Below are experts of layer 4 (counted from 0) of a mixture-of-experts language model. Rows are named router (the router's row for the expert), gate (a neuron's input weights, with its number), up (a neuron's input weights, with its number), down (a neuron's output weights, with its number) and show model dimensions 0-127. Each number is 128 + 24 x the weight over its row's rms, rounded and kept within 0 to 255. Numbers have three digits each.
After each expert's rows: "mostly gets" lists some tokens that are sent to it at least half of the time. This comes from a sample of Wikipedia text that the model never trained on.

# expert 147
router:131137124122138098143123127107172166152164116151119122129126106080083148117145169152118059148100115107090140111140155131142101101102136098116167144116132137097139129139121136171154082134120122129100147137122097118092156122132103095129114139173108137086110121138141104113137110135154150139151167133135090180150131128166118138110127124068113175124118131121153142093152100095113153173103
gate0:137155130172153118129125149135070142135152125087087110099093125160078134128109141155124106162156117145131137135145107143121078115149146142164109140080124160105164133130097121115141141132100131119105122126131145118074102103182105119143157108160117118123132137104107127148131111111155079118112101166087166129117162142150136172102102109073144124118108120116189143126116143121122139135165
up0:152125168143112142127134161157161170135128145108111151082110119171166145140150078112156148130128104111129106094126148115179148094088131115119133083108147113126148118082114122113097159101122100144156138112146130132148176159091137137173122140130142141121113138169153150126114149077143136090096143123163110142143136127101112100124128123148114121117133103116085142204133130135121145095089
down0:132139153122149124147128104163129103143156150143145129152143110154127148138117124154145127115154136077145128156122169115142110089149115138093200138118113114115129178151118131116117099119191090130150111119116114065092117152153111135137167118115176180120138105138126169121125148181090136099148098107143129125099102147126150127167109118113159121104160142094081133120153110093123124117139
gate1:148145093119089117109148128111148138134116119159119136145124133093143095163129145119100068115067190102139121147160099125134117171104129130144152104097121132161126154132169095145135086150130116152134137087142146102152159133090144107111138147131090100124114119085129131149139133105147133157167156114111139130126115135143121120109136121149190110112104145175163168119165144096100099146097
up1:162071149126170125160121105111200113085107152140111118174126135122124116151089147133142132124133130118136136124176168138136137089110092122157053120120140103127144144144149120096105146119120136144144129105110112145172142134144069139117136134111140152161133124164085139127151141128130119162120136153160148082123165127120111126123084124094081115132163114110144126141090106131109125144095
down1:119137115076116106159156115152140079155126180153142138169125139142160171169152142137112134098133110155136113121140103154111127103095146163072109154132109123126132079144122058171091124121139142135121091133112132144122143112156102126124127128145146097108129138120140120115146079060129173157129138120138134105119137079161118117128167139159147134149130121128153130107130092082136112143141
gate2:157148099122126077147142160115117120146146131104117122117145130097113119084135093112134125161081126126098139157141131139069114135134119120122111135169077166103154093081181119146102105115172125094148140059098132109132128100094102135153138065126092157162098149124167130132117137100127130116084151133110136156135153135168130119143135144125140150128124128132076107123124119140139122144144
up2:112100161102111135126133087125158134134111095125115102155114123163173150153128108119156148113148085135151129171119155147182133119128103131128095127100170073160114153155107148087136166131086121151113139155143130116110133113175101136142139175131145099089141146129126175079121106107140168173152143128143168092119134112098140139117121140146108088124143123114134107168143142101136117093128
down2:118083127106117168135146128113136132136140148153132152164089115171095164123083146178151111137156097069120107104124134139158135142138157136124133097149158149131146164134110152110097125140119105130188133152146174108112119134131147147114145132122098130138143075107118098158151120118127077086101133141107115116130093143123142135114088140097149126092075125160098088135097149115111107103118
gate3:117126133102118131127095154115115093121129126117140063098118107097128112111125154112151104089153115150161157121128146085101097148109099130093119076138093120136129173120133176110134118161135116147122124112116105095162115131108152131123146141145170081100099115116128097104122105148095126097102128083137113124168184123161095099112157067107101102137157104130134116148113088126147145133131
up3:115093107117089122145133156155138139153115107134113083112158111085127089130113134148138089110126045148157110143117118155137097122099128145153135128173128118182093159142109149104142112132170121120144120130133086127138095111109107137064123167107159124121084149110109121133092088099135140132146159086151146139139164085118137162145159135130096115141126128089124130150134097120125150136121
down3:129158110105132173123140121133085111095122148094091097157081117107152095050132097113157108105126152126117132121128104116142147091062172112156134084128164110155089150149122083106095112120137181121097118137141105140143120122138121119100101163117125142151105146137133128139122136151155138154114130148159115118144139123121100133153134094098093087107105142137167101109138151135115119111150
mostly gets: "'", "ka", "ski", "a's", " da", "σ"

# expert 23
router:119120118129084147119148149142109159124160142085134095138164111106124105164095133139158116132091183098106149084127110154135091148134121148195104159157116100155119120124140173164150138123121120179148127117115093088080156119140129146156114141095117161146105089115127102155120099140136124136095164108113161176114142125085144162105105139120159110137130133095123129123131123118126162139138
gate0:112098120151167127137192140110149129120164131151102102175139129118137086115114074122137114182113082138125139134103099090117085123133094107125152136087140110143152119124104117094120106112158168151113081119075147161120151151121104161114110139116147116141116140114126127175093117082142142111083144189117135137134147129105107127155123154123108146126140110124145093136125141122167115099113
up0:124120119149136166114120127148087130098152133125114112149133119145099145124082152144120148114098097100106134160113084102106130125131113132141126157110145125127132139149095123099147102128135175096108121167117123130119178075162141138153075150148103129161144108119129152193097112068164126125103153179114123113144117198128122142137136109131122166112128103125152081145151150131168117140111
down0:125126134152106133109144091184099145142078102110130101116109116128141125148134172088141146144120101113143144117153089132110114109123144149131125184143141142129105160145136136124124113180097093115137120147133154084160166111136090154118119118174105117126139127115123121138138159067147177109138115170105139124119063101133120154109120164135080118135172107115140114105172147110088131138123
gate1:081105067109097066168095106085111145127098110116147113143146163080145126144097146160129109136120160126177117159164097153113094117099106136150147115115138143145119148156114147117139135141093096120127141095125108089106120135114150150078097149131127135168110131097118130139139109161143112110101159128128107120167157137114102131116141125132127084146142148078113097111122141151090124122092
up1:176115090141109147094164120131130121066144168145115105105130084141124099138114107092135081130146118109110147122127118110154175142154114158132083148164117166136115122113133113139127122120121137102171084116147112175116125121141121126127150097159141128129123148125118111103126143091118156158121094057185171130145113130132157101140077121101138176121123133117105132144129134103146165147136
down1:129163127121108119122104119163151118110126128092074132124091125113115138122130165105119137156160131128151147089081095141158101119148156174119151084091134114138116090080142093133147104131108161135134146141103173100183111119126150077135158102121145145092114121122118119123147170102110100148130147105147142077098121145155131167123132118097108088095139138112130133133136070162120145115128
gate2:127126068139106112101103143119146143137149060135142149140131133160120088160093140086100114124112148124084106131109140139142126156126144095111114104163121159121114121116156163105128133113150114110151082130124124127104167090171142121183094143148096116169155151091172127109096120136153090112142084140096102139084136126132135134143129125152135138144154092115113167147145097133158158125110
up2:133154174090107064156136156134134173169146096141146160128112163122129151143173195145100132123131119187112117134138090131119158139125137106142132123132086104126124116119139173182099140116115148144119118109138110144101120112119141148140124148109162152130173138130113145147121161135161131157142114126105114119143161141201154145111109159125112136107141108075139154130148144102155146134140
down2:136105154161125138121111111104110170154132100134133151082092130131121172143078125107159108150114108107171126138096126123108130127122113182120088106139149134166110121066127139113152145150139096117184142112112137094150143148140104159183135188116115143140132153127073130132128157149144110072108130108102101083155126121109088156129114130118142120113146123116127146151159144144139157121136
gate3:141124125145125088124117146143125100122099135128125114115125133074135143149106130079156143083155091149154147132145176153088161132158165128170122152133134098123163126150109157150153127141109103151139090120108126102100153139087108148098124091142082156147157133142159166134133083136121126139144136120148151127170117135127085173123127147143126147091175069119108145101089134111090126138149
up3:121139117122165170129130139137134140108144119128134086137148090143147112088160124119117128152118137139085126120103104076146144121117115185096089120126114165096107128084140083137138170129102119114124166136137117106131112147138139118110152106147167094141164115158130105120155160090129164132090125152133135142144149119124120102089073100128136111179204142119130156148154108129168117117156
down3:097133129146094123141106115119118161105131118150125154111173106178138054133109095149162131098138166088155135117144096126120125139130123072112116128130139084144153104125142129179129100117156097120158162131115137145186117193124106116138154157096141115177163130106110131150125139105130127131112121113126144159164098135130098092151135151134122125160095119140121128128143125078144114086126
mostly gets: " least", "'t", "ks", "kins", "ifa", "arat"

# expert 79
router:119145170082130097074138141106116127137098124140159109161118102119117158108114167147110173117157128111108122120151124096171116110136146111088113161147159165103129124127148103162142117100115148088124129099097159172150117141113127114115146169115145118104154096171126114097135108119155152150108165095118170099087128152141116144093093108108146145109129101120134142107167096176102124155124
gate0:112103159140082114099138132159137120165114149178132175088151129106140138117129149146060101121126150171135155161127095090120127112153129123141140090137153143103100054152100146103127132155112138091098095101088120093118137098133138108114078126165120126121132121114150123147155155163122100136131128098115117138139079170122136152140133142134124154089164122144128140112153139099129113129098
up0:098126093161132080083145111123151156126118124161110117096132154174114110151122090113118169117159141111159136130113160110122106124171184101067168138115117120099116133123163141151156104120116103113145156130133135082122170144093145120118121132110131177145123107131119118153122139157137089092142139128170135111115154125138135124097132078127138152077153110149118164088110095154117120103135
down0:115122117110123120108136090130116131152155102139078139110161136151110099144126140084182118138111148103154109131164113150117153158144145122131147186158141145109171142125122119078122149107110150164105131115104157099116119145114116134075094169116110131106126129111108143151139092174159176102133115134143114161147152140141129136111155151138100123107159075073131134170155114141125145176119
gate1:131144097154155176103139159166110151128176157127103160157088145134149089151149092093164128142131142115137116116131107128125150137152155165061131134137147121156126141120107133159137131167144087153113103118152114136131105107125134152126119083087114102112113126135120092096146150132155104103148123117108128183120151112081144161125164145126087097159126116150112068127128134140117167140106
up1:113148149114138111127093106116125125163091066080126114122094139149124129132101120096175130148102174149170110125132106143126118134151175114166102158099128127142102141159131175116123127122135095139132131107154175115099121194084126138105162144142116130110168136144095177114106135142101157131117127138156155122123117085149176136135117111179132129116129135128159146151110132100107120105093
down1:154133088112125078082070139148090140118125120147090129092146189121149115125105121102120189120085166108128095091145103116108114133137171130153108140161138109147161157149121140121113123133138109111117123160158110134110081153164159109129106134112102140127100134122176120125151117156120133121125096145162131103141137141134103119095118105077122121143138159100151113126172100098117124092105
gate2:148149120100150117177144123122091114152099188093104166074101132130129125138128108125141133154128152136144102134118095159132117119154111170171126166150114149153140143162136106131112176140148158137072181164151153136116159121148118159136096098118113123143151130093165142155138128120133132159113114155120156137130114134145162127123121121145110121141149085134100111161149129139133161140050
up2:121118130132099131142109117119184162084129105108163101135100150164128135128123158133110137112085133154110150141148143135119142118133127090117130116099143122124107109081078143147138102092149071109147109094099099132127160130087153134131200150143156155098127097119127146140109131108115115089122122091136120118108123137096082137161147128126151130137114209157148144130136133166122120144171
down2:091154124101116108151139121121127153153101135120133162154141082161119117170141131126153161104140144154198151153123143101111123141174183124107097134103134160181104107131105128120109144122133153151115109094165169144149159154129130164134124153121142112104121131108136171131131120138112131123114085071137132119140120157129118137116126165144154162072086144125146127083121167113092156118144
gate3:160135116151162103131152152170125136164138144114130141136129127141094134094119093119130090170143149138132113119143153096102118168178167137161127090106112104160126113099137127115152149168124055136139152098133150095161143141134092160125113111121111118082135116084181139143116117097134135089155143100116156122154104139147143140140137127144114135146122133081150116108180107104124098145084
up3:112154134083127162166149132146101165136143132132129161142122115172113115142158096137139139127140166157147150138152178146117131114111123125126135094106151120195091125108169123137109126142124142114112140114111155103114097168105129145141101144152092173125111157121164136144182138136116143155169194072170117129128103140138112107136104126151154140129170123138115101113129091117099098135165
down3:121136115120128124120119090130130132142119102114134135126127137101161133150101188137113136161120119149148109124105178139137043120106159098123145153137120157135159135185176140165143104110111117065096120113114137069107092134123128127118148084125121134149115162150159100092133125128094156115139101125141182136132104118129144104152121139130112088149177112157130152103113135109097102135117
mostly gets: " electric", " Ahmed", " Engineer", " Wing", " assistant", "),"

# expert 41
router:130144166072131100076140138122130130132096115148155120168121102132117155123118160135100170122148129101100127115159121096169122102140143118096109168144153165118132121122148102156152113097110144088125138096097159173150113143100117116116142171119147103106160097172124126096130110113157145133101166108118162109086125155147126142091098105111169150111134112116136140110167093175106129158134
gate1:126130163132146083115151116122143163121120168107129113115113131123135096129166129144147086109125117127164128141095129153138134118137116099131134133133078148125086117138121165139096130155133154151089142098124111138133134110088134103116169132134114163127110180068147152118131127075117144087143161123121104185115147079122107147119147121170098173106142131156083132111165098117112149116074
up1:129144141195147112128149143088121105108144133121155118184132108160129108192146126114107092117154105143130155114074158115113128124114108104102085151136108140105125105126119158119095156137104150102129145091109101132146118100098119093085112138095163107147161141086132153122100111100134148122113149140132102136124164107117105144166123139123145118105166155128175164108133114149148179127097
down1:125074094143161132149144141115071121132146075152171138135090128090130086129103149150143177092080180105124134105147154129138123110103127110140156147139123122112109173102161134099118115094185106163116120121108106112145091127144116125112137081126169122132176102122121099114125142151164140141126138134125144129138140132152130128126138143134102151128117159106165121137089176163115102124130
gate2:126143167133099112152127117170141196138169154165122178106108138121117171144162124146122092153105137138113122148079135121095132085090125116122114112149101157123130126128097175087153100161120097117125128128110126099151131143127104127126110163148168108119152126075151113134163120090109084105114107123128113092141126143102103142168135121132109162150107148085138153111125159112106101101127
up2:139144143122117117161124146092116090123087130132120081083080171117129108106105163104150160139104114079160140152119123132136089160112160098165127129126099119125127053150151102127125141152143138127196127139112085129113107096125155141097170101125098133105133140144114120149128151170141119152149106135141112168147177113162122123150117160159129102123162143142144151154124111119113123126117
down2:103154107113164132156140148113151055094092142131124138144124139113142136135135149112137109132152113152112131160085126135159171168146110108109161113171141183073101138144087111134068129157108125110075132154085129125111152155091126161094113131124124120109136095123147090102143139106115167136127142131142126130142115119110120139132110134152113144120112151128162163104154117080162108122164
gate3:205136082140086141125120151113138096124155129139112079155109090133115132117109098113109110162157105153154135138106156143123132103096083098099169133080094076156132111153104140161100124126127129097121118113127130116108141121147130155157087118131110134140142106086122148113118135132114139118111106100175144155119102136091177136126163150136118109148133118115124126102102093101153172135089
up3:143154123182165112093115134146116156156163100155149160095128112130143144114178150109149151111127143154182137151123126138107155118160151091110127136123096053139116128130150124122143129139136136092144092128117096110099142126104117089142122148124124148160097157133182150151104123100121120162149118166106147139127186145163124085148123150122101098107132163154153124109122147114119101140092
down3:110120082148096097155127116134111118132121095153120087144103105155178098146108157098141149130129119117135096122128093124136142176124175144126106144129135133108123089139180120128117114126123161208084106109143123149105167122138133118078126107125101120146141104112122134105169124111108124108171130114122138098154148150147139111108123129093143130176144134135136115113091111059182117130117
gate4:119159104139133128155127138127142123168138148134098148104111097083082124110127173149124122168147120119125086148183173168090139146117155152138102094113115104094105101121087118155127130124104085175123117126142112099107108171115132148115106094156127118098108154079122122138147104137126151117133121124159158131145107138134155146154148107135121080098124112077136114125127118154080097090160
up4:149136102058084107124151142146100133109123137153115123117159118086093165123102123125111149120135152167093106117124081115106122098087137116163102110120094156132124111154164119134158134112135103100076107133101117106087088145106154148115129160150093146172122121175110146094121086144116102168121150134142137121155122135106100089098123133112098143156100162117121151135123137096139161117115
down4:104105155103090106127104133147112113136158122171080182135138122127133135115142148138116130175164131112147133138151120096107076097105126091108138119140093155126104133156104113125109074156096151098102147109188165141099123164113109133116135116147166142145101139125128092129125160080144147087128139105125085110119150130160087138091140136136145115162154114135107124077151126153100130125113
mostly gets: " There", " LINEAR", " They", " horses", " stones", " Santa"

# expert 184
router:145165130092150132090164113121120105141131152126180126162157107116115130117143144106104113143135144185125150086123141107137104144102117140058104106143126151111087123140149117129131099133140159151099116110109143159156109152125134099106140140098150127102123151144155151126103132126118172135122172128084111145120145157173122096116118080095150144126113100106190169109161114157130108171116
gate0:148141086104154104128143125121142154093088129092142143081102136127124107120117088089116111138097138125145161146123147080102137122116121088126124176172096142144111143106085160094144128125109162160121152070136164137140138130159119098120127146119148135124152111100135155116144136167132118136114109122138167151088094118185117126136110098168108160117141131141080092073109115139152146132123
up0:116123186125077129128125135146093093140173111156113114164109108136137125105119157191111177118113109105113118125170127138161125157132130192146158092100142112128149111132165082144103140108122092130126116157156120115125107101135138160117125114142134109142127119157108103138137154092141138119123153110134130085150175130097161136129101139102151094162081129122136147173169134095123116106118
down0:150134111116086110164161126135114097125146173137125100149119120129164140143155176168140143121090139145160102100134164127105140123136120136128077119109187102120144115112150128115084171074135102128106126134137084056137123133168099152147096110106137134133120144154109129086139151136106158147134125142120133118132106088143085085144155116128116123120086111094125105135117136148076124123121
gate1:112118106122131123110080097098126116112102132095118121076134127101127118139074168117162086099142122118108119143105165126117142109102100150103136145157105152115116173135133106094130075138098143162162091092093097127161116152132138133138068170136132118162126133094128123118125106119085163129131152160139095104114121113118165127124159108127134079147112123163119128112161163136121142165156
up1:157139138166127163157160156109087157128149102170160094119136148111137089161116127168136091089133131148125142115132128125139102138113144134155145165130113117093125088144129112128134139084154153090131135170122114133113161081117119143164138137115124136101143138139112135134107154129153099114105125088166152106136150186118136133153101168061108134127138091080119117126069159111115120112132
down1:155127120107092145170188144126130151139095119128154108166175148131106114117134138109140170134172168108121098154155164128124134161146128134130130142110141093137099131114122140124115175110143113113146157121123155143122095094095164145083129104136119181121165133122140159131159108138096136107131136129110130158148138126124077108149124125166125076079134171119107152108130102091158076131130
gate2:127123150128114120133147087103163157125111096134129126109135164158165086142119104144148157132146188119105110088135129174138122176124093132091146091093116157118142178112095178169095155127135168154158148111147107097103115143138115157120104102102116110119127114103097150131158176143113137124112142154114118108138122153091141180115159116144113162134140155094111151138129142144157150132143
up2:118148100143100151116118182088140118126142119155141171132096126140127134104140144080159131145097091118132136103129128133175109068144090117120125146162152130086181144164107117121174135120095162134116104134104110115133169108141134089163119094147122137160110155147118148139119098153122112154154130159197103125117169107112141103141152131162128146127119092131123174126154117097109146127120
down2:119162122108134146130120144164141111118115158162129093131114106131089160127119143104146145130127086122136143093116136141124125106107163123165150096149133118132139130124142171145142118102117102133133148158146124105111148075108141129140066141153157076155109145143112152110129162133121124164117092164146088117110167125108172159203154136140158156159170146135139146155133117136101126063152
gate3:110131112105101117119107122128120145115174089130094133151100158145139113136122133143128115141123139180141118143130145143109101133131134148095151120163098123140142139139135154101101108121170176126139129142111147184114172111094144101137149115112131144114126119111135104157085124142114153136169068116130114096113157156116118093182121119138080115099142116140212171090143141146114126092166
up3:098152128121094129148163095131178071157164103121101157103127155091148163103106112160105109142170111151085117133169107132117131117155155169079122117113116128157120122122108137118095135146130180132128131118143152120100134065122125101128157110137141174116139160127150098099122104100156134136116098136125130114128133111168122088143148073091105140138101120134137180115146151150131134131134
down3:104140138145151061114123089100115097118153125150134125115171161153143114166135115146125126151123124139084134149128127076134097090118174133126142082099110132133108135142135128100096184123092143110097137140107117097120133124142118079140125126112143125111107131119157146090137120139197175092133129152119107094174139139159142128162122102126068115111140146104125128135085104126103134160122
mostly gets: "-S", " e", "-s", "-E", " d", "-c"

# expert 159
router:101157162063167101120142152103149141132112124107177111163129114118146126110126175133086165118171104119117150128151086098154130130131157098129140129149152159090136129107163092130152097110096133107151124124106165174140112127121142140101166170137167145132124111154118144117141110115132152127107133143128146107082103154173135152113100141091154103107150111141161161133142108157092124164131
gate1:119146133101147123147131133124140134084160158113167161108114129115095139080121117127076125188144120107107155166133113140106136138078151108124145118103149101082160142083138150123127109168116109122109139118136152154118113131152112128122142140160146127098090076135133108097138143115119173111138076174132133144131125135103135169147149142085071114168093139145149096121097149150118153130136
up1:118121120129152148119134176109138139144164138140116142136123129123110088101133135098107086142117127116140137156140115104132163155112181124118165126120115108105111135106094147144162137146126119112122098176128107144096139102117085145119107120191106131078133144088135088086126109143123131168100145138110101170172122104093160115133137140097109119169115089119127155140131111170087197128110
down1:110145143112089119088130143105150161142115119119103142176136141103129153117148117152112124170126119127143132130160162098106132099149147124151115118152128109108101126161164139155132098160136152148103081139142162196119126128141144173112139138119133101119109123209185135152146095155121100168116119128167129142142135129120115133115127119130153103161145094125156139074124149157070127104138
gate2:133127123127157145126136128115115072157122131091115101101101130147127108091148102122132086097168170141136097155129129085142166111099086127123147124084148160114111139131135091134125168154138132134101117095094124103134114111111139147131097133148177166127121142123151142116105100123126143132133091183113120113175105106133144080127128103152092148173144123103077184170112121157125137132137
up2:154160126107136152127118141096102132125129152152091103096093128161139142124117147119158131119086141127155168127129125068148088081139145139166125169114158163148124135099105146085138153125140114166141117180133137112085123121118153156143165099179089180130138128153133109180142149126122131139146123146167123131118081089118136094111143093141107179140113113127128119149159132123096129121119
down2:097083066147135136145141104144131128109129123130143117126139121119117123113168150126139126132135142092139134144118110123162144124123114087127130117138171095109143178115079124131144103094152121117125115152107167127139131128115124168128172102162132131136165160124152144182095153104154098077115123100129148121147138095185127145128192141141169132110151106150175124147154106083085121125158
gate3:088151153082121136179167126126125145127143165143200100105124096131118101100162133114101136149142112103105131115140162156116130144121144154141121117124077145156164105170150101158068123160094133131150093095133158124150092108178143113130162140134139140154094102108144085116111129167138133111173103161113127122105157133147099158135110114115108138136147133128136109166107116132122118143118
up3:157119112110113140112118100177162137141121126162169129127099116141129132135136145077104134080151106099160141128111150158140131165148109122137167170149112109155166102072120157108141131091116134116129175138127141148174129126162103119102155151142120137114113117141158166106113161098091103116132077105135189145124135121102123134125142132139113123123142128110152149119158112089175113101186
down3:162116173121105152144150127085137103156102153127135132130142131112147148139116120126156142112109159131135133124153146156118130166093184118115106123129137111163145103085092121128120096146147136135134110148135099117096103165136140116151176126123144166132126115152085161093143173097045145104108073118110131145096108131136139093114127135145180143106163181116152123133156130155111126118140
gate4:089160116147142135108104122157097102155144129183118145103113161146141125110117207164116118102147117127136085131107138124130131160130144127120108109121110159107142100116106156083088133101135126142174087126132131135132129101151088098148141139163148139166104112125124128098150192121127107117139161125146106107145134084140123141089129119125150140107157118164078154129115163102175112094136
up4:074168135133134102143138135121103120161172143140136149122127116105133140121111169127137133113134131162124132113143055119164151137127170128116085123112134101041122072121134128102080160153118113132169086130127146115135127131138117083139121168153156172150081131118102138146134179132139093147152134131161128099113136104161139119113132114140161085131166142114141135152136140131127118132127
down4:142108145156089152117095137075128118173143079148136164101138139127142085142121139115139158144111146114140111128152107117177134146140118131143133104122104135069141062131142070106138124130094129124138107094110105094132123144171178158151150152114120134122130136121126130101112099106100107129081122145121154130105164160163135114087087107144168112141146129147114133092105144174116131142106
mostly gets: ".\n\n", ".\"\n\n", "==\n\n", "\".\n\n", " ==\n\n", ").\n\n"

# expert 88
router:133147170086142097076139132106124129136099115143167113169120100129122157118114158134106166115160129102091130119152123095168113111143134113094094163141151161115134117124147089154153116102115149094124136107097159171136114138101107118122139169120146109106152105168119120093133109100154155139102169104120157099085133158149111138087094104118159142115137109115144139111166093170103126167128
gate1:114082102172127146097102110148161133141131111112074092142099137143118100162149109099090103164140146167103095135121171154091158150087147154135130111134174155130109164104144108130132127161137136144138142149136139124089138112133106126176156159115139130124142160104118117142151126169108123104181135134146176097112109111145146142194128117140145130140103151120116171142115091125118129114104
up1:123157107159164092145127079176083164121123151123123122151136155104131131121116147127141131150107110098109137108127132139116066110064152160067139104156124113139116108161134117096097150101107121129111112075172122146088093109140079154122132181114129100138147106105136095106102136124134171133144143113142142113152151121138122111156135154129098109156163139130138138123130076125110128115143
down1:111105148151114150126123129138164141136116137172164145104146164142102148137174119119134110119118141117116136145138125135082138116125111128182146148160154104165159100136116138151086140194166120135145085146189165150105173160115100099114102123092159110171155123162150093134113117113103105119108146133177130105114091145112103149122086137113126118115144118119127127114176121122149164133111
gate2:102123151133119148167141111120134109116143100131141123145139128128113094134136141141129062111119122163135068156090150100129171165141129107099127109112092160086173192082106146077126126141137124123149130126125103100146120093121103092109129105098132134129123120082161142171138117105103099102136138168096130101117141129150082139135156127123141132148145141087162108125161133128149134142078
up2:132150118105163138200130113136158134122110114086144146111112111146114085161145169115084120117186142106112091129117122123149138154100105100158157126135132150143135097107154150133152117141113112125130148088116100126118118092155127092097144150140135158094177096133128117128149127151127094129160106143151132153155150121118163149123114105115132097149183149080095146136096149178099159126114
down2:144121100140106148139115109088146088149137091083151156143105114090127178148095123130122139125145128150104095150142126111148143097125090174091173111158192147107108163132116118107128176145115112068123167156110142145093159150105137094097166112102148160150123139096155118135120124104142126141140110108102100097096140128169111131142087128127117142156100110107128124102108139144115131117131
gate3:146131091138102126093107133119162139147154151128091126144109112099134119129145075093086094174131129145148138165156094133133117140134169109105125093166143106095058135111107091075117106188135113113136117123158154086126135126146097116120133157101124143076128143109104095090155136128144111123164131129122117146142121149152109128159139125113151137156135092140127129117093144121161176112105
up3:118115146098138097120138140182137116151117085106110086159106141116152143150136171139136155128128113125141081120096190125101142128115133134154130146132150145112165117118147127109089132116133150140121105115160086128170122131136077092116122134125095205156129134150126141148125150120163132158103131076120122164127135103130113130114121077167115106098132141117168164121117138096130069113157
down3:138107101137125140087132139105124169160149105103148101117174143113118122107131140114118156123056145077137133150109097132132139136122152094160103098145121105098139115054151091159132129140146111122151142088141136147143116162116092125143100125139125123109068141119122158131150100146137170080151150141144144128138104111151103094194132131138127115107168118141112098121141117117155148092122
gate4:136127155143074129083129141143098157140135175116117123153149130117093154137124089137093099111121180119086135113154153114139116152127113125194161132102121123113135136163134168121121105174088117125135095075097137101140131112146097132102134130132109114117069130113120153134162116122099106139122133112150125142113155130093151144153157116125138131167100122094132124099166141101138073074132
up4:149090152106111122094149121152120120105164143123078133135121113146135142113133131118110071103137164133121134136099153116136135123128131170170137161133172142126172118196137130121116128163115137124175107122134137148185157152127098095091132112136117150107101135108095080190143112127123155179142110125160119151124160121137162139139159105135123163131125101115106112114142115089161084150113
down4:152118170138123113141096102098147126062121172129110094103106120085149131143138106118114103135110133111091118155144115150150124149122116100135135148209137108095172158150148128110084114121125164083118136158109143110153083127157101108146132106166127090136089101120112128106156125125104135108125094159124114087128140124109123138131144110159125095180112130105094111129166138146165132128119
mostly gets: " l", " cur", " Bur", " var", " ab", " Ab"

# expert 225
router:096131103122146141095147158093106161141125120098077093130170128121156148149166113140139125138094159117144122109142140101113152138159072094173120159144110124135148093150151141159112135164083161159160144105123129098119102108142118188147111109115087159116101086116094128136090109101125150128098122143120107168114153122124150108106103111140140126169104162122137107075117135120127136130132
gate0:113138103100139155125145134125147159108115191109087165143107112141165127143157144097129149114101114143114149114097094130108136124106121089122145138106125141127120156093137116113102114136102154141109155135127124121114152139162065111073145111102118144128140106123123137103131110092180166163141126169113163146134066131152142106178176110120129119125116118140166122187123150143113108160161
up0:131111151131098129118158156166147131139125159119080126156102167098130147081143112148136078136088061120144156152133143113173086102115116108156171086145164090141104145131110149163125153138089136117122153155108129136093103132118113126133121132128113099145124102141151129168112135147114193147098155147132157154085115110162134138120142128169099113120093130126152129121138146113134094129159
down0:140113156136106139158152116139107146083132145115087161111119122101139107114134148138089109140082100082138129139150159126154092111096151113104131091166089095124134153139150146116120143101138148112107110138083124106112069147156167120125163094097145072148167118073102128133089135134133161114108140134143157161142148118149127137128114130165160124145099136163139160164099131149142161118142
gate1:166130135137136161137130099137102153129150121138150124123090113136124116139132126122110143112114133084167113113086071144075135185115075122158102143159137108161105093111144122086188079098145136097152138115131125094141115148134130162120159133136122160132135123099146136151120114126103117110133124134110137065122113164127185093071112162142145132152106159139114101147133123145129106136113
up1:127076127084111158146155127150141105107129167149099115132163132130118100110179152116152117125100130147102160161203082082127166142121164144125133131117156151146100148130155141159105196147112149136159122119112108104149167116143139117135118088163146136144124119182137116126128164136142123151143155121097132140124160135146112155175098129119120146098128120173134132128129101103123152138102
down1:143125087109167107119119119134149118153109175085129140154121102135086097157138122136081153144095124089107113100113146115132124155167123149139106168170122171107095094110109137124116107121113114113122157103157134104122124083094137168146125104083109158075099137090073150154156133117098134129145088134166132118112092145135109113134140130115152167105120129115151117114149095107133143163145
gate2:084144139110130115144128123170111167160117102114109099092112136150137131099146144088147137096140126139169104136115123123134165134164147113127151146122116176157165162126099111155107163158117099130112138123094128161164111130164134084120114090077108092147143144108095129095154166135082142152118127131127097152161123119094140143145099110098118127142177114130127135165148154158068111138114
up2:166154135134134158125106110113121120106103127131159164157123114088097147151117109163081099134130111106112144132133170144127106102091102145122132102116136098132098127111125135097160091107159149122139112096128154112104139152086116170139142157186149152113135105140122135126133095095173103101140122157155166063125110143152113129111164152152127127120099172105093141108113067124157136125150
down2:113125119108110111134128109103106175120155116128081155160141097096127128083111158136144111159163137099106135109096108119131137065115128121112133140181107097126151105114121142134130154117120142159131105148170082113108136127122095112121146122151145156120133094142123117128131157123165164137129092134086138133089171118165149092129076146107094129146109116091098121123124110170155115200122
gate3:085120085146124148110120154133144090105162088104142107112131123152184097157135133134107150151132152098144140105106081132059134088119084140125155146144118108133141162150166129149105167129088123105134144137102128102115122082119107164113105127113135112134127071066127122125118133147127156142122108128098116145150154121140132131099104128094174104134093161139128139089149122150143129094103
up3:133150118135153141125115176143147105129130110136178111114136157151153129131149121172138172114136136132111147124145112133160131098122105112123177121164110143102134158112150117159118152122102147091156157133115137107102118135107140174135037102123120117119146110124107109120128141127134151150150111085157088130108161098109136122146147130166163102151067125159180090113133125127118163089161
down3:100124134084085177119147099158128096142133126080147106201135116119119125114150129134121125115094123119120112103098158171133142097124163128116176116113151084119114094142112092125105137165120136115097108095142129122162129120173144094124147128177107151113140112164144113127142133171162109130169102155144157128124133115163159160105125128177097088138115101123135108115141168102117120132115
mostly gets: "apo", "ask", "oj", "ř", "onna", "akh"